python train.py --experts_per_token=4 --beta1=0.95 --seq_len=2048 --dataset="wikipedia_en"
Below are experts of layer 4 (counted from 0) of a mixture-of-experts language model. Rows are named router (the router's row for the expert) and show model dimensions 0-127. Each number is 128 + 24 x the weight over its row's rms, rounded and kept within 0 to 255.
After each expert's rows: a language model's description of what the expert responds to. This comes from a sample of Wikipedia text that the model never trained on.

# expert 50
router [106 170 130 163 120 136 137 107 146  98 100 114 122 150 110 144 107  95 164 152  91  91 128 133 103 145 141 160 108 112  73 135 149 120 143 136 118 186 101 115 124 126 135 132 119 132 114 163 153 121  99 122 161 151 151 157 137  87 137 126 190 104 143 155  92 122 125 135 174  76 132 140 118  93 110 126 154 137 190 109 109 150 159 154 115 137 132 107 149 106 145 114 109 137 136  83 165 128 153 132 114 105 131 147 135 155 122 168 165 141 142 154 137 144 127 110 137 138  73  83 128 133 139 101 106 140 138 145]
Auxiliary and modal verbs after a subject pronoun or relative, such as was, is, would, may, had, and the ever in However.

# expert 38
router [100 106 148 114 135 140 139 155 113 155 119 126 121 145 124  99 139  98 115 133 174 135  79 114 128 117 138 154 158 105 114  95 100 124 113 139 136 125 134 131 123  65 133 117 110  91 123  93 128 108 155 121 157 144 152  90 119 132  87 153 142 172 151  96 156  80  96 143 139 104 115 140 154 105 140 136 115 129  66 141 110 148 129  86 100 131 123 143 161 158 154 134 129 147 125 133 109 108  98 159  75 156 153 110 125 119 134  89 126 152 103 130 114 127 126 167  89 140 101 123 144 148  89  99 119  65 160 102]
Fragments such as Rec-ogn-ition, lands-cap-e, art, Av, Port and Vis, often at heading or line starts, plus many commas.

# expert 12
router [160 126 103 139 145 151 147 157 133 139 121  86 118 153  91  85 150 111 109 144 164 142 132 102 143  87 148 181 130  82 162 111 158  82 105 135 136 165 151 148 116  79 143 105  92 149 114 141 158  85 106  73  94  78 145 115 142 111 110 127 118 113 112 148 104 147 180 132 114 158 130 125 172 124 114 138 139  97 122  98 142 124 118 114 119 124 119 120 105 162 112 118 113 122 129 158 137 113 107 148 119 139 115  74 104 120 122  99 120 116  91  87 148 107 114 138 124 135 142 128 135 153 122 183 130 144 125 150]
Word-internal pieces ending in -o, such as ero in emperor, eto in magnetosphere, uro in neurological, ato in comatose.

# expert 23
router [130 153 119 133 124 154 143 148 135 151 122 134 125 124 130 134 121 162 136  92 126 129  47 148 108 123 142 134 130 154 137 138  88 174 126  77 159 168 136 126 128 116 160 125 129 123 141  94 133 150 101 141 131 153 115  78 143 137 180 118 131 157 157 126 136 146 143 119 150 147 112 145  95 137 118 159 127 126  86 138 158  93 128 111 124 134  93  94 195  91 165 167 126 102 121  72 118 131  93 117 111 156 126 140  96 141 119 120 132 136 122 113 131 145  98 122 149 124  67 146 122 131 140  95 150 100 162  90]
Nouns after the or a table bar naming works and events, such as album, song, game, edition, and Singles in tennis tables.

# expert 4
router [142 125 132 139 130 127 148 105 153 133 104 159 131 118 120 140 100 162 132 107 152 115 109 160 122 108 149 143 112 129 158 131 157 149  82 122 148 155 119 145 140 141 142 109 138 100 110 102 113 151 164 125 130 155 118 101 111 126 132 130 110  82 104 127 134 108 127 147 122  91  94 130 137 128 150 141 117  96 146 180 137 136 116 136  97 133  69  90 149  85 148 114 155 102  91  84  94 102 119 123 176 126 124 180 112 127  84 153 166 143 120 123 132  96  85 133 116 132  83 106 122 105 119  56 134 124 186 120]
Ordinal and ranking words after the or his, mostly in sports and careers, such as first, final, second, title, 1 in score tables.

# expert 37
router [128 131  97 136 121 143 121 147 105 129 129 131 148 117 101 132 147 131  96 145 111 156 112 117 128 112 155 132 153  88 147  86 130 150 149  96 140 113 108 146 126 125 111  95 105 207 145 111 117 154 162 142 124 124 118 141 117 143 149 141 168 101 166 158 132 151 160 156 115 141 158 109  93 131 117 162 138 126 143 115 112 165 166 112 119 143 175 116 145 135 129 152  73 172  83  99 146 156  89 148  97 136 177 156 118 157 188 149 141 136 105 167 164 109 109 132 134 120  90 145 112 112 136 150 141 153 120 136]
Sentence-opening words and framing nouns, such as For example, According, While, Although, In addition, and singles chronology in music infoboxes.

# expert 2
router [162 122 111 131 153 137 148 121 123  96 118 111 141 135 146  94 167 161 110 126 129 135 105 104 129 128 184 145 150  86 121 130  80 136 107 126 131  89 163 170 131 125 100 137 106 118 129 122 145 160 127 103 142 124 115 113 149 166 113 172 104 111 131 103 121  83 130 135  85 160 160 108 122 142 115 134 151 148 128  92 111 158 128 115 120 105 161 123  79 192 137 134 143 138 104 164  78 102 146 124  93 116 106 137 120 106 123 141 152 123 106 106 159 154 157 161 149 169 114 109 153 111 141 169  81 149 151 109]
Middle word-pieces of long Latinate words, often before -ation or -ic, such as supp-lic-ation, metab-olit-e, to-get-her.

# expert 53
router [ 92 156 114 123 142 102 136 155 114 113 123  98 162 136 116 211 150 127 154 137 141 136 134 124 112 151 123 145 134 124 109 128  92 124 117 104 118 131 110 151 118 126 109 104 140 135 118 102 106 166 104 149 171 130  79  88  89 110 148  77 110 113 147  99 145 112 151 174 153 158 144 147  70 124 157 151 106 108 111 131 113 152 150 173 124  95 118 123 132 138 103 105 113 138 133  84 168 112 101 132 148 130 106 179 101 114 127  86 137 135 101 106 116 132 135 144 143 104 143 131  86 107 129  90 172 120 132 141]
Line breaks, equals signs and line-initial field or heading labels, such as See also, Sources, Language, Species, Coordinates, ISBN.

# expert 9
router [ 81 125 135 131 119 135 116 109 116 128 154 109 140 144 125 124 136  69 112 110 147  99 133 137 110 120 150  99 176 128 121 149 144 158  80 135 161 189  91 145 136 170  91  75 113 157 135 110 112 151 165 121 136 166 116 171 120 140 161 117 174 166 130 141 103 144  86 125 167 140 133 154 122  98 110  90 125 143 175 145 153 121 114 109 126 152 140 102 101 130 131 153 122 134  95  97 154 157 159 158 162 114 122 120 149 118 144 121 140 106 107 114 106 135  87 144 107 108 140  94 159 127 124 138 158 103 131 139]
Determiners and early adjectives right after prepositions like in, of, from, by, such as "By this time", "in the", "in some cases".

# expert 21
router [163 180  85 154 127 135  81 135 119 114 105 142 117 137 100 133 125  76 132 137 136 133  72 123 144 150 129 115 142 147  66 115 172 119 128 150 133 180 157 111 168 111 113 102 119 133 153 135 192 140 101 155 128 157 132 124 150 143 133 105 153 151 142 129  79 152 150 149 145 155 172 154 142 137 142 153 151 123 207 102 127 146 150 133 122  87 132 104 121 102 117 140 112 119 141 118 135 166 116 149 142 117 138 146 133 153 133 171 160 122 128 125 112 120 133  95 133 131 132 122 147 144 119 121 156 120  86 151]
Words after has/had/is/was: been, have, to, yet, now, often, never, e.g. "has yet to", "had to fictionalize".

# expert 59
router [121 150  85 114 128 136  97 120 131 124 104 134 114 111 145 126 113  95 163 177 131 126 155 135 103 139 124 140  99 146 115 130  74 121  95 133 158 177 139 115 113 110 108 160 116  90 125 112 118 147 130 145 150 168 133  71 144 159 143 129 114 119 134 142 185 126  84 136 122 123 100 135  96 142 131 101 106 121 142 146 128 112 151 156 122 156 131 180 159  95 151 115  99 115 131 124  80 116  92 156 148 134 142 151 130 113  73 118 119 183 123 135 137 110 176 124 157 144 116 105 110 136 144 146 177 161 151 163]
Words opening a table cell or field after a bar or colon, such as Preceded by, Candidate, Men, Won, and first name pieces.

# expert 13
router [124 148 151 130  93 106 101 116 105 141 120 160 164 105 156 140 114 103  90 133 139 129 140 149 137 134 108 177 150 139 157 114 155 122 117 109 109 137 101 104 125 123 137 141 153  99 129 152  73 119 161 104 111 114 147 117  97 106 157 167 142 124  86 117 127 116 120 167 153 168 106  97  99 114 109 127 122 113 108 100 180 119 109 159 148  94 138 129 154 108 134 187 138 129 108 141 124 156 119 136 148 129 133 118 126 107 142 122 107  67 168 159 135  94 111  96 152 124  93  78 164  91 162 105 150 159 132 146]
Words opening an appositive or relative clause after a comma, such as former, a, an, who, where, whose, plus table row breaks.